Weights of a small mixture-of-experts language model, trained from scratch on English Wikipedia.
Size: 10 layers, width 96, vocabulary 8192, 11.4M parameters.
Training: a variant of SOAP for the experts, 8217 steps.
Below are experts of layer 6 (counted from 0) of a mixture-of-experts language model. Rows are named router (the router's row for the expert), gate (a neuron's input weights, with its number), up (a neuron's input weights, with its number) and show model dimensions 0-95. Each number is 128 + 24 x the weight over its row's rms, rounded and kept within 0 to 255.
After each expert's rows: "comes after" lists some tokens at least twice as common just before its tokens as in all text. This comes from a sample of Wikipedia text that the model never trained on. Tokens count by the router's weight.

# expert 76
router [102 156  96  84 101 127 100 125 176 128 163 130 111 115 135 132 106 114  94 105 127 108 116 114  96 157  83 101 127 140  89 141 123 101 110  89 146 139 136 154 111  89 100 147 127 111 155  86 140 154 156 112  60 149 110 125 133 152 165  99 144 139  99 127 112  83 166 114  82  80 111 120 129 125 124 100 126 146 130 126 147 115 115 118 140  93 133 148  91 138 130 128 108 108 142 131]
gate0 [164 147  69 109 156 118 104 177 165 132 136 151 163 110 128 140 151 135 106 162 112 172 123 127 144 135 138  90 126 104 125 150 150 181 113 140 143 134 150  94 124 138 122 117  86 161 106  90 149 123 114  92 124 142 157 128 126 161 152 136 145 128 114 109 140 122 157  99 136 142 124 155 151 152  88 141  61 118  89 145 125 120 133 108 122 136 136 178 125 144 124 134 144 118 104 171]
up0 [108 134 156 138 114 159 141  91  99 114 112 104 136 124 110 107  94 134 121 150 146 157 109 129 119 110 121 174 120 150 147 102 131 106 139  88 107 101 138 161 101 128 152 118 146 104 127 119 120 139 115 166 167 104  79 126 128  83  86 139 103 142 138 173 133 134 107 166 150 127 135  70 113 147 130 121 193 116 158 131 113 154 143 157 139 136 114  88 114 116 133  90 132  97 165  95]
comes after: " the", " a", " and", " of", " an", " its"

# expert 47
router [ 92  99 114 108  94 149 149 144 128 123 151 119 114 118 170 110  98 107 125 101  89 124 136 146 109 172 150 144 159 136 145 110 138 108 175 159 150 112 104 121 151  74 115 110  97 116 137  86 116 152 151 143 124 157 148  88 132 163 133  94 108 161 161 117 130 104 119 146  89 174 119 115 105 112 118 101 159 170 128 103 132 157 110 109 150 129 107 108 118  96 149 103 125  82 127 133]
gate0 [145  97 158 170 121 184 151 143 114 152 129  96 149 124 145  84 123 125 119  87 120 112 105 157 136 130 123 151  95 110 131 148 161 127 145 139  87 105 100 134 144 133 104 130 192 116 102 107 123 171 165 131 155 152 139 116 130 144 162 164 104 156 104 139  90 123  74 103 107 126 133 130  80  81 130  95 107 154 135 133 126 141 132 117 125 140 121 133 145 120 122 149 164  89 134 124]
up0 [121  76  77 135 126 113 115 113  76 161 141 137 108 123  98 103 135 112  98 162 142 142 159 135 102 136 113 116 139 108 115 141 165 152 144 145 111 152 117 117 134 127 112  91 131 134 137 104 116 128 130 103 122  78  99  66  94 128 132 116 156 110  90 197  97 111 125 113 152 141 115 144 115 134 158  77 139 126 103 167  91 136 115 136 143 136 158 115 135 122  96 139 163  99 131 137]
comes after: "-", " |", "|", " •", " Conservation", " Time"

# expert 129
router [167 141  84 155 147 141  99 132 146 100 143 101 133 136 144 137 106 142 130 120 120 192 135 151 115 106 105  89  94 164 131 141 129 145 111 149 129  91 136 160 137 135  98 136 134  93 132 168 126 129  64  94 137 103 109 118 111 107 149  89 126 128 151  96 147 186 141 130 160 145  87 131 171 115 109 134 136 142 112 116 122 133 101 129 119  97 142 104 140 172 140 107 128 127 122 182]
gate0 [133 144 113 175 142  90 128 144 144  76 147 133 128 150 133 116 133 145 133 121 105  91  97 146 120 128 167 122 164 123 136 128 185 147 121 158 141  82 109  94 132 204 133 123 149 117 162 134 127 121 103 116  93 140 125 152 133 172  88 100 139 122 138 129 116 104 114  85  99 115 138 105 134 130 153  91 127 106 134 128 156 133 145 102 155 144 154  91 129 164 148 115 171 146  97 132]
up0 [111 111 173  97  97 126 111 114 147 133  91 152 154 161 114 184 138 117 101 137 172 136 160  97 173 170 159 149  72 131 128 131 123 111 138 104 148 152 139 110 132 107 149 108 125  72 157 149 125 138 130 126 139 100 148 113 112  90 115 154 148 146 100 139 170 117  92 156 129 162 121 131 109 131 127  99 142 128 150 100 120 165 106 117 154  90  96 131 132 150  88 124 118 136 123 118]
comes after: " ", " re", "s", " un", " f", " dis"

# expert 85
router [ 93 148 124 124 100 113 132 112 122 160 112 118 104 157  88 120 120 155 175 123 125 119 127  93 120  94 115  90 133  85 152  94 169 111 133 149 133 113 119 151 150 121 127 128 168  95 151 150 148 126 132 150  90 138 179 150 106 106 155 129 107 155 108 134 102 109 115 143  89 165 113 124 134 149 154  94 138 103 125 128 166 100 159 149 135 152 178 157 141 155 126 178 142 163 130  98]
gate0 [135  75 129  65 137 131  93 108  81 160 131 163 114 140 142 133  95 164 131 131 113 125 168 131 122 136 106 136 139 102 113 112 143 124 124 141 121  86 121 137 140 130 158 152 112 117 126 104 162 154 121 138 134 135 126 113 144 123  94  92 162 158 108 106 125 128 142 133 102  88 100 137 117 143 101 144 120 168 109  75 161  95 167 122 122 153 128  64 139  91 162 102 131 130  93 130]
up0 [148 151 108  83 161 142 104 151 173  95 113 153 163 132 141 103 125 156 143 107 126 149 103 145 102 121 130 118 120 167 132 107  86 138 110 112 129  84 184 107 135 153 110  91 131 117 145 138 101 112 153 125 137 184 142 152 165  95 162 162  99 175 129 105 157 146 129 150 124  91 127 105 144 120 150  98 132 132 146 177 126 165 149 115 117 134 168 108 132 129 105 132 125 142 116 139]
comes after: " in", " of", " for", " to", " at", " on"

# expert 135
router [137 145 129 119 132 140 154 138 152 114 146 118 150  94 112 102 111  89  91 108 156 167 132 109  96 142 162 140  93 149 129 131 143 100 120 191 154 143 149 137 160 129 133 132  86 117 114 148 116  77 145 131 173 121 133 128 112  99 192 150 128 120 110 123 133 132 147 139  78 113 100 114 122 131 124  86 148 143 139 148  95  98  90 128 109 150 143 134 155 147 120 149 122 104 144  62]
gate0 [114 157 115 117  78 107 151 172  81 103  90 126  99 127 111 117 139 130 120 116 137 109 134 144 136 151 102 100 132 166 104 114 138 126 132 133 116 138 155 110 117 102  95 106  77 119 130 118 176 115 100 149 143 156 148 112 125 114 132 132 127 101  88 113  91 167  89 180 142 135 101 105 166  74 111 123 153 174 108  96 107 106 128 136 113 160 144 132 140 133 115 112 161 128 119  92]
up0 [114  91 154 127 118 115 131 102 164 127  99  94 106 114 118 138 106 111 118 170 136 142 112 151 111 130  99 113 122 142 102 131 161 112 115 118 160  73  92 125 149 139  77 145 118 153  79 116 131 154 148 160 142 119 112 137 137 149 127 154  96  97  90  98 130  96 145 127 129 114 188 111  97 145 134 135 115 156  97 110 167 127 124 145  73 114  80 133 163 116 155 115 133 146 152 147]
comes after: " in", " the", " In", " as", " was", " is"

# expert 155
router [ 84 173 150 118 125 104 108  91 123 156 103 132 108 136 115 151 120 131 152 149 137 134 113 138 104 120 106 103  95 132  89  86  97 120 152  68 114  91 157 127 134 109 147 135 180 101 122  92 147 163 140 101 152 113 129  94 136 112 118 124 100 157 126 169 144 102 121 108 116  84  84 133 121 185 152 128 118 126 120 123 119 136 151 160 160 139 101 148 116 114 111  98 151 119 159 117]
gate0 [116 130 136 122 104 165 165 121 183 108 143 157 165 111 141 120 120 119 157 103 138  99 139 160 148 157 203 129 123 132 175 112  98 117 111 139 190 111 160 165 147 136 131 140 109 151 145 138 130 126 103 128 134 152 175 115  87 114 127 123 139 136 158 130 134 161 100 106 151 100 125  68 130  98 114  97 119 125 112 128 130 134 126 128 155 137 112 135 164 103 105 104 100 148 124 101]
up0 [114 128 107 119  89 156 137 140 154 103 111 127 138  56 151 135 121 145 142  99 124 136 135 140 113 174 124 126 114 152 138 139  85 116 109 171 133 147 153 134 151 142 152  93  92  95 132 168 144 133 142 135 191 166 164  96 141 101 179 107 117 137  93 137 133 129 111 154 132 169 111 144 102 147  98 135 127 175  94  98 159 123 145 124 104 136  96 109 142 138 125 121 126 119 157 125]
comes after: "s", ",", " one", "ing", "ation", "ed"

# expert 151
router [117 117 197 162 137 163 116 106 135 118 134 155 152 129 135 128 108 156 138 107 143 115 145  87 168 145 177  98 131 118 125 144 109 118 143 114 135 160 155  82 154 101 184 145 124  92 159  65 110 139 138 139 125 122 164 128 135  85 122 158 104 154 161 137 131 139 135 145 166 125 117 156 116 134 141 141 120 144  99 151 153 127 132  84  86 111 106 101 130 109 117 125 128 122 163 108]
gate0 [122  91 106 155 147 112 152 113 106 117 166 139 142 118 128  98 143 113 150 103 172 181 116 147  97 134  61 127 132 175 126 106 112 128 122 130 106 146 146 133 105  84 138 120 119 146 139 109 103 104 170 109 147 162 132 119 147 134 107 186 114 130  97 121 126 119 142 140 112 141 113  79 136 141 146 103 117 116 133 100 143 146 130 121  96  91  95 100 142  99  85 100 148  98 140  85]
up0 [122 101 127 148 167 104 111 135 122 129 155 126 133 153 150  99 120 163 151 118 128 150  98 137 141 134  98 136 114 138 135 107 142 148 148 101 121 133 120 124  91  97 130 165 166 124  92  81  69  98 122 143 149 143 116 144 141 127 145 187 157 182  97 145 161 112 151 147 129 145 157 139 151 138 103 143 117 116 111  88 101 181 155 107 117 166  94 116 148 101 101 122 114 162 105 137]
comes after: ".", ",", " that", " but", " and", "ay"

# expert 120
router [139 165 149 110 164  95 139 124 156 107 134 126 102 125 132 131 126 126  91  97 134 157  86 109  89 142 138 139 149 155  86 145 143  94 121 164 155 139 124 138 121 112  99 136 113 112 135 110 124  84 137 109 148 129  91 137 135 144 163 144 122 169 107 144 103 129 129 145  97 107 134 145  71 119 136 115 119 164 180 140 112 105  95 138  76 155 163 144 157 133 149 141  78 111 160  94]
gate0 [175 151 135 129 194 142 122 109 107 153 143 118 116 126 110 150 106 114 129 123 121 117 139 152  98  96 157 141 162 143 168 111 152 102 103 107 124 110 132 165 161 148 121 133  69  82 140 165 135 131 132 111 129 128 105 147 166 104 118 141 133 101 147  99 128 139 125 124 117 125 160 165 157 166 138 157 163 102 110 141 142  82 135 151 148 100 139 112 139 102 125 129  62 137 100 147]
up0 [148  99 123 127 141 171  98 143 167 163 125 136 121  71  99 141 112 155 181  86  99  99 161 129 126  99 122 143 115 156 148  79 133 110 125 141 131 137 111 112 121 123 135 157 169 134 129 125 114 154 144 107 115 136 135 106 135 130 155  92  86 134 131 154 186 129 147 110 116 137 123 104 109 110  88 110 115 155 139 137 123 117 167 177 126 104  84 144  99 117 122 155  99 128 166 153]
comes after: " the", " in", " south", " north", " North", " South"

# expert 146
router [165 106  88 138  74 124 109 127 119  86 133 116 132 142 154 135 180  99 143 148 162 153 134 161 159 136 110 132 107 157 142  91 130 134 114 149  92  97 107 147 127 138  94 143 132 114  95 129 123 150  88  89 107 121 143 110  75 142 155 120 136 120 159 123 182 143 156 152 148 142 120 125 153 127  91 146 115 121  89 102 101 127 176  92 140 106 160 150 134 140 146 148 141 102 111 131]
gate0 [129  97 148  89 109  79 136 128  95 145  99 138 153 127 112  88 166 108  96 153 152 124  93 107 182 107 167 115  61 126 137 136 152  88 108 139 109 113 105 112 123 132 134 115 108 117 116 126 121 114 131 114 174 165 119 144 128 163 102 100  92  93 124 119 132 158 116 149 172 164 141 129 100 113 105 131 115 149 130 150 165 126 158 106 106 119 161 109 151 124 120 115 141 145 107 104]
up0 [112 145 125 163 138 134 165 149 130 163 139 131  94  97 100 165 146  96 124 135 126 148 157  82  95 153 124 143 171 150 142 102 109 181 126 140 170 153 165 148 146 102  91 102 110 162 156 177 125 140 111 146 145 123 134 125 142 121 135 155 117 110 123 118 117 143 102 136  85  86 115 140 128 139 140 105 171 102 130 162  81 109 156 132 164 135  88 115 123 103 140 146 102 113 132 116]
comes after: " ", " re", " c", "s", "-", " dis"

# expert 25
router [127 135 115  89 139 119 149 109 146 105 150 119 146 103 136 138 105 109 129  94 130 147 106 108 126 114 166 136 128 105 143 169 137 104  93 101 129 147  98 181 136  82  92 111 121  97  78 132 118 167 169  65 101 127 109 112 118 129 150  89 143  91 124 134 115  94 158 136 149 103 110 137 105 111 135 107 151 130 126 100 126 150 108 152  85 128 178 116 149 118 128  77 119 139 149 118]
gate0 [154 151 166 175 129 121 120 121  96 135 161 149 142 169 112 155 134 139  88 157 166 145 136  55 121 123 134 138 124  70 173 136 123 108 113 118 117 137 136 141  93  94 155 137 127 121  81  77 148 111 135 122 147 132 141 138  98  94 152 118 110 128 110 117 133 128 109 154 150 124 139 112 116  94 127  65 127 143 130 172 127 120 137 134 115 132 129 137 112 168 143 146 171 150 153 116]
up0 [ 95  90 144 107 153 109 146 125 149 126 114  96 115 117 140  76 100 142 169 103  91  99 145 135 145 140 131 163 160 146  96  81 130 171 120 144 143 110 135 142 166 106  94 138 145 103 164 175 113 121 106 152  97 103 169  98 132 162 111 119 137 152 153 127  81 130 129 134 121 119 139 126 126 117  90 189 109 110 140 142 147 140 119 134 122 118  96 124 155 110 156 147  98 156 141 131]
comes after: " the", " a", " and", " an", " The", " of"

# expert 166
router [156 149 160 134 129 122 110 158  77 148 130 139 108 163 130 112 186 160 153 171 101 174  92 148 135  94 137 146 130 178 126 125 137 111 119 134 110 132 103 140 133 102 122 149 174 129 111  63 164 108 154 120  86 124 115 105 129 108 141 118 147  96 166 136 137  96 140 114 147 135 151 113 135 141 114 127 103 122 114 113 100 118  88  96 142 173 130  99 147 125  91 129 135 140 150 111]
gate0 [144 117 121 162 128 146 138 120 114 136 136 102 141 107 112 115 133 121 107 174 160  94 172 168  88 103 129 169 138 137 118 160 155 118 118 112 144 139  95 129 132 169 174 134 156 175  73 140 135 115 146  93 133 106 118 123 113 159 171 120 128 123 116 174 124  87 128 135  97 115 127 155  87 110 102 135 161 146 139  78 152 100 140 160 131 157 123 117 116 147  84 142 128 150 117 124]
up0 [101 148 212 165 165 124 150 163 124 116 151 133 124 184 147 113 149 116 126 171 128 123 125 125 131 180 128 122 150 133 168 131 134  87 127 150 160 113 156 109 171 103 123 151 160  96 147 125 152 125 109 129 116 145 134 144  97 110 131 135 119 133 128  93  93 142 133 133 110 174 124 108 139 153 119 118 138 130 143 142 124  97 104 110 106 167  64 115 123 131 134  99  95 139 140 106]
comes after: " ", "1", "2", "3", " (", "4"

# expert 35
router [ 91 142 133 127 115 101 145 107 141 140 120 107 133 141  81 145 134 163 157 141 149 112 124  78 134  84  82  87 144 125 127 112 128 100 156 101 129 104 137 140 117 133 137 132 146 105 160 143 148 125 107 118  92 171 177 173 107 116 152 127 114 167 100 129  91  86 108 142  94 158 122 151  98 155 159  83 129 115 113 114 148 126 161 158 137 147 139 162 123 114 145 161 139 139 144  92]
gate0 [164  90 113 140 136 144 154 151 114 117 130  85 113 162 131 182 138 119 164 106 159 122 119 113 155 103 148 105 145 122 141  83 122 123 100 140 168 132 130  89 164 154 151 144 105  71 119 119 109 158  99 131 106 144 152 168 130 140 104 175 110 143  88 108 136 120 118  94 114 164 145 134 152 147 101 119 118 149 109 122 153 144 136 123  75 161 155 121 135 130 149 132 163 121 152 100]
up0 [133 134 168 142 142 151 106 128 111 159  84 118 102 177 169 107 133 181  99 150  93 149 110 171 121 135 137  80 102 127 121 134 132 119 115  76 158 117 127 167 131 130 136 170 108 121 153 140 118 114 109 123 112 129  77 124 148 130 113 103 120 136 125  91 169 104 128 147 166 117 107 128  90 131 148 140 138 143 179 128 153 141 149 122 119 108 134 144  84  89 157 137 122 153  96 123]
comes after: " of", " in", "'", " to", " for", " on"

# expert 111
router [120 172 147 154 162 110 112 151 146  87 138 118 133 135 146 141 144 104  85  94 144 137 159 137 150 154 111 109 124 158 103 136 152 108 151 123 143 153 134 145 181 116  88 125 162 107 151 130 142 111 106 116 163 104 105 126 103 144  89 149 130 167 116 100 133 133 142 123 106 118 111  64 122 129 144  72 110 132 171 160 112  86 121 110 111 116 167 152 126 134 150 116 134 111 162  87]
gate0 [167 155 129 154 140 116 146 106 164 151 101 143 128 133 115  90 139  71 116 131 109  96 111 145 135 139 181 151 140 127 165 119 121  84 150 124 138 116 139 110 140 133  98 102 147 147 145 144 142 115 169 144 112 128 123 133 127 105 147 156 150 118 164 134 110 142  89  84 112 107 187 141 159 122 114  68 112 139 145 109 126 136 154 101 142 135 144  66 107 103 160 101 102 137 119 145]
up0 [135 124 137 126 110 105 148  81 136 120  99 112 131 184 171 132 160 149  94 121 128 140 138 102  96  91 109 130 150 139  98 139  82 132 117 128 115 126 145 128 120 126 171 114 161 125 126  93 114 132 128 137 103 105 158 111 129 167 176 152  98 105 150 146  91 143 105 142  80 119 152 102 132 146 138 117 139 191 157  96 115 136 160 107 184 125 154 130 132 137 149 121 148  92 105 147]
comes after: " the", " his", " The", " its", " their", "The"

# expert 54
router [ 83 160 108 138  80 131 133 161 141 140 137 110 163 128 105 106 155  96 129 125 100 128 132 147  96 134 158 144 145 102 150 143 157  80 120 177 159 158 121 140 151 105  92  86  95 150 141  82 105 100 153 142 117 161 115 144  92 143 120 108 134 127 138 127 115 153 133 134  73 140 117 141  98 139 114  85 134 141 108 121 177 123  97 113 153 165 127  99 103  97 152 130 117 128 137 146]
gate0 [125 163 113 126 139 133 133 111 117 109 117 117 101 132 151 115 123 114 164 137 106 125 120 132 127 117 128 135  91 103 109 106 104 116 134 111  93 136 161 116  95 105 101 161 121 113 143  81  79 112 134 101 154 116  87 126  72 139 110 162 134 118  76 185 130 110 113 102 112 168 142 133  95  79 134 143 118 142 126 144 111 104 162 100 133 100 191 130 122 106  95 111  99 131 154 106]
up0 [ 93 134 136 153 139 158 155 177 113 109 132 103 175 117 140 116 115 103 135  98 122  97 113  81 164 111 133 113 144  83 138 143 154  77 154 124 165  78  73 122 107 137 117 108 157 129 144 157 112 142 101 130 140 136 157 124 126  92 116 123 137 135 131 149 124 105 109 113  79 105 111 147 107 119 138 111  86 179 143 119 122 128 121 144 147 125 132 131  64 162 124 124 138 155 129 118]
comes after: "-", "|", " Preced", " |", " Succeed", " •"

# expert 91
router [ 90 149 169 122 135 115 118 121  95 134 120 115 151 143 149  79 111  93 165 113 154 155  93  94 149 130  94  81  85 133  97  78 118 128 113 122  89 134 121 111 148 140 163 146 153  81 152 125 106 155 136 122 157 119 154 136 145 117 151 120 109 147  92 145 158 105  84  92 112 116 105 155 144 109 143 144  89 147 140 150 102 131 155 107 126 124 117 153 144 118 142 109 150 118 170 111]
gate0 [131 163 210 125 111 128 188 109 106 124 105 109 122 110 135 127 113 124 138 143 130 150 105 118 137  83 130 117 125 109 123 135 147 131 101 100 128 101 153 110 157  92 108  94 131 130 121 109 113 153  97 158 143 139 131 139 128 125 133 157 106 120 150 129 133 121 110 103 108 128  96 143 148 106 117 121 126 116  81 124 127  81  89 128  57 161 123 116 139 131 128 132 129  74 193 155]
up0 [ 99 152 128 119 135 141 127  90 107 144  95 130 120 115 152 125 132 130 116 143 172 100 107 118 160 112 127 143 124 172 107  99 146 123 126 101  98 126 126  99 152 112  95 139 124 124 164  83 112 121  75 119 136 134 107 150 131 136 134 132 129 174 148 140 126 107 128 102 105 111 116 200 158 174  69  83 130 176 122 135 150 134 154  88 118 157 131 143 121 109  96 154 114 132 164 144]
comes after: ",", "s", " However", " however", "ly", " season"

# expert 100
router [ 97 149 106 160 118 104 134  89 145 126 126 138 141 176  73 159 133 133 163 162 133 115 115  61 146  97 103 100 125  92 150 108 128 106 138 105 107 123 106 147  94  96 133 145 171 107 149 124 135 119 123 103  88 125 145 147  90 114 161 120 104 140 133 146  89 102 110 139 141 166  97 144 104 159 138 101 127 118 122 121 146  97 169 161 135 121 152 159 153 140 134 151 125 134 130  90]
gate0 [ 98 190 121 146 142 108 133 104 128 128 166  76 120 133 121 101  85 126  98 173 134 144 160 168 121 129 140 135 134 177 174 145 145 100 141 113 179 104 124 100 101 152 137 104 134  96 137 157 167 118 123 124 113 131 126 128 144  99 119  96 104 151 151 110 115 116  99 110 118 131 133 121 162 123 136 120  83 142 179 109 113 108 138 151 160 116 128 168 151 126 113 155 140  98 160 126]
up0 [122 145 134 131 138 116 153 102  77 106 131 148 124 149  94 143 114 117 134 125 112 116 117 131 134 123 145 100 112  78  65 129  95 146 151 131 127 135 172 107 123 120 127 123 110  98 121 102 109 130  82 144 173 169 176 102 115 105 122 123 130 175 180 158 129 166  76 129 127 127 112 155 115 125 129 107 115 109  96 117 154 100  70 128 115 149  92 120 136 131 166 120 113 117 159 123]
comes after: " of", " as", "'", " is", " to", " with"

# expert 104
router [167 163  75 123 105 140 138 123 130 119 136 156 125 125  98 113 141  78  80 144 184  97 166 131 145 112 117  71  67 108 108 131 142 121 116 137 113 107 187 104 134 172 137 128  80  98 132  91 115  98 106 117 121 148 147  87 157 103 159 119 138 147 142 146 124 152 146 137 126 133 154  98 155 116 106 124 135 151 137 117 136 130 124 135 143 106 107 155 104 117 144 127 148 127 134 130]
gate0 [ 90 118 134  88 104 136 136 111 122 171  85 148 120 101 141 114 200 134 117 128  79 121 127  93  95  94 127 110 135  67 133 144 146 126 138 113 130 106 131 108  99  99 144 179 154 123 136 173 122 151 138 105 124 116 139 149 112 119 149 172 114 143 130 114 155 157 123 106 158 150 104 115  90 113 154 121 135  96 117  99 113 140 131 150 104  89  96 124  98 147 158 129 146 159 125 141]
up0 [106  90 117 119  75  98 119 142 134 148  83 122 150 109 138 114 165  97  67 103  94 147 131 128 140  92 119  98 110 107  89  92 151 170 132 141 114 121 131 101 121 132 147 144 136 137 127 134 132 152 113  95 115 115 163 114  88 145 146 125 156 170 133 106 164 126 135 137 104 150 123 120 126 118 159 117 134 126 148 106 108 165 142 125 121  81 121 150  85 154 153 125  87 188 120 146]
comes after: " to", " re", " not", "com", " de", " and"

# expert 59
router [167 143 163 117 111 141 120 130 105 162 105 112 110 118 132 107 143 166 143 146  96 156 118 139 137 118 144 157 141 122 114 146 125 122 127 155 124 142  87 147 147 110 108  68 158 172  89  87 133 113 121 133 114 133 121  96 126 162 130 104 143  91 159 118  92 114 115 116 114 105 155 137 142 174 141 129  78 164  98 107  97 138 103  81 129 189 100 116 126 108  91 135 141 148 109 118]
gate0 [132 114  92 127  94  81 141 134 121 116 129 133 112 109 120 122 100 125 103 119  86 117 112 119  97 114  89 128 137 112 139 103 121 119 157 119 111 156 104 134 127 119 151 100 149 146 121  97  74 133 134 147 129 141 178  89 103 130 142 107 102 109  86 123 132 140  85 145 127  85 167 124 173 142 135 118  71  92 143 129 145 152 126 108  78 165 142 142  88 172  95 145 132 108 143 146]
up0 [ 86 124 141 140 173 171 142  96 154 107 120 155 131 180 162  83 145 112 130 126 146 115 185 143 113 140 167 128 127 138 138 192 119 118 121 130  77 123 158 119 142 118  95 113 128 147 102 161 130 134 138 108 120 121 118 140 120 120 100 120 121 108 165 120 131 132 125 138 133 174 125 125 114 131 152 146 175 156 145 114 113  98 157 143 197  96 116  94 132  99 159 113 136 135 137 132]
comes after: "2", "1", "3", "0", "5", "4"

# expert 27
router [ 88 131 160 107 122  84  90 127 128 135 115 108  95 125 143 127  97 161 141  99 103 173  96 118 110 159 114 108  99  81 101 104  87 118 114 138  86  90 118 122 128 146 122 111 164  92 138 123 139 124 123 129 175 143 109 106 161  98 139 135  88 137  97 137 151 147 101 124  91 108 104 171 124 134 145 164 112 116 134 140  83 141 138  90 160 130 106  98 137 142 153 104 141 150 109 111]
gate0 [ 67  73 130 150 161  89 103 122 103 107 124 115 136 145 100 145 111 125 129 151 128 169 121 148  86 101  82 127 163 163 100 113 118 120 157 134 119 101 133  99 128  97 140 117 110 151 168 142 133 116 132 124 137 128 127 140 126  78 161 155 118 121 109 131 141 103 120 102 132 115 146 155 125 144 106 124 139 132 134 127  81 151 176 160 148 154 118  65 108 159 128 148 136 107 109  87]
up0 [148 138 112 146 111 126 144 112 140  83 132 151 141 174 125 159 130 144 138 152 121  87 195 105 123 142 147  87 142 175 141 140 123 140 112 121 102 163 122 123 127 122 136 125  84 148 109  89 101  85 114  93 184 125 121 125 148 126 128  88 119  96 143 117 114 101 157 130 125 131 177 136 138 118 114 117 117 119 137 103 150 123 107 172 136  74 122 160 168 139 114 158 168 138 134 138]
comes after: "s", ",", " households", "es", " individuals", " such"

# expert 131
router [ 93 155 114  99 100 133 152 156 157 174 129  96 143 128  99 152 119 151 133 126 104 137  96 154  87 151 153 135 163 138 130 144 130 104 165 139 124 104 125 138 153 138 110 120 186 106 122 128 150  88 131  93 140 196 112  98  99 152 151 111 127 153 134 161 157 143  90 156 109 132 111 124  95 132 159 105 145 107 136 101 103 130  90 128 173 158 139 160 120 146 124 135 120 141 163 130]
gate0 [111 119 119 108 133 144 147 131 115 138 161 133 130 131  78 147 133 135 156 154 156  94 116 130 112 172  90 134 145  96 124 119 153 175 175 130 124 131 116 139 165 116 156  91 151 134  94 158 125 131 101 125 144 132 107  79 130 160 166  77 127 136 167 133 109 140 109 106 128 139 127 150 173 100  73 145 103 142  96 140  92 160 126 111 142 114 112 138 105  83 120 112 161 104 151 136]
up0 [121 161 118 152  97 159  94 138 117 146 128 125 125 136 118  98 143 117 141 128 139 142  65 117 122 155 107 121 111 152  97 117 158 165  97 162 119 179 161 145 118 156 134 172 141 120  90 141  80 124 152 123 100 148 150 133 154 149 137 137 124 131  85 152 115 158 110 127 118 141 135  85 108 158 106 151 129 105 116 104 105  71 115 135 116 111 172 129 147 126 172 134 145 131 121 184]
comes after: "\n", " Order", " Class", "-", " Country", " Kingdom"

# expert 170
router [154 104 127 130 106 131 100 119 121 118 134 120 144 110 139 146 187  98 132 146 151 145 114  98 175 114 102 176 109 152 125  84 126 119 104 161  89 128 150 126 114 149 104 119 150 109 107 131 104 134  95  76 110 124 129 123 117 131 127 120 121 136 148 137 168 156 157 158 120 170 133  81 171 110  80 169 120 106 109 142  92 122 141 114 122  93 160 130 144 149 172 160 159 116 108 118]
gate0 [143 172  92 146 132 125 158 108 123 111 139 136 127 125 170 127 119 151 131 139 108 170 112 163 125 143 127 180 111 166 154 158 145 117 123 100 132  91 145 121 135 168 102 132 142 108 122 128 135 123 108 160 153 143 129 118 101 133 121  94 182 180 109 135 110 115 166  67 174 119 137 119 129 133 142 135  97 116 104 126 152 153 163 134 130  77 118 109 166 150 142 125 143 167 163 147]
up0 [115 116 110 129 101 129 148 104 142  91 117 139 123 144 176 137 123 158  91 100 102 103 120 111 141  76  98 129 123 183  68  93 148  86 144 157 137 154 105 104  71 102 117 119 114 136 139 134 152 108 116 118 155 169 149 127  91 118 131 131 146 120 138 159 147 124 140 136 123 100 147 114  92 150 122 167 120 109  89  89  99 145 108 116 146 118 120  85 142 150 131 127 134  98 148 101]
comes after: " ", " re", " c", " m", " \"", " sub"

# expert 136
router [126 167 140 148 114  97 132  77 160 137 114 118 109 171 101 164 103 105 174 149 136  76 181  84 152 114 102 124 162 110 133  90  86 127 136 134 125 119 159 150 100 113 155 153 125 143 170 147 105 136 148 156  85 134 128 132 124  89  89 102 136 138 138 133 158 105 136 142  97 117 119 165 138 140 139 141 117 130 135 121 149 153 141 115 126 132  93 153 163 103 131 151 154 155 110 128]
gate0 [125 129  95 119 149 164 124 133 109 126  90  98 164 171 119 118 121 134 117  93  60 171 111 123 145 104 146 129 134 137 163 139 126 120 144 142 100 136 141 117 124 125 104 131 135 107  92 164 122 135 113 126 120 145  97 135 113 129 152 115 122 138 182 146 156 134 127 147 103 144 118 105 106 110 182 164 128  96 149 158 161  96 127 133  62 166  95 109 133 128 143 121 139  78 127  88]
up0 [127 145  92 118 145 139 127 109  96 152 137 131  97  94 138 174 100 110 130 129  71 101 109 114 119  97 128 132 136 140 159 124 130 140 107 138  82 122  78 104 107 122 136 122 138 187 117 116 162 149 109 119 116 126 128 163 114 130 141 111 134 135 117 168  84  92 124  88 157  90 138 134 147 131 133 151 151 120 142 140 171 118 162 159 124 137 122  99 155 158 138  80 125 135  86 179]
comes after: "'", "’", " \"", " for", " of", " and"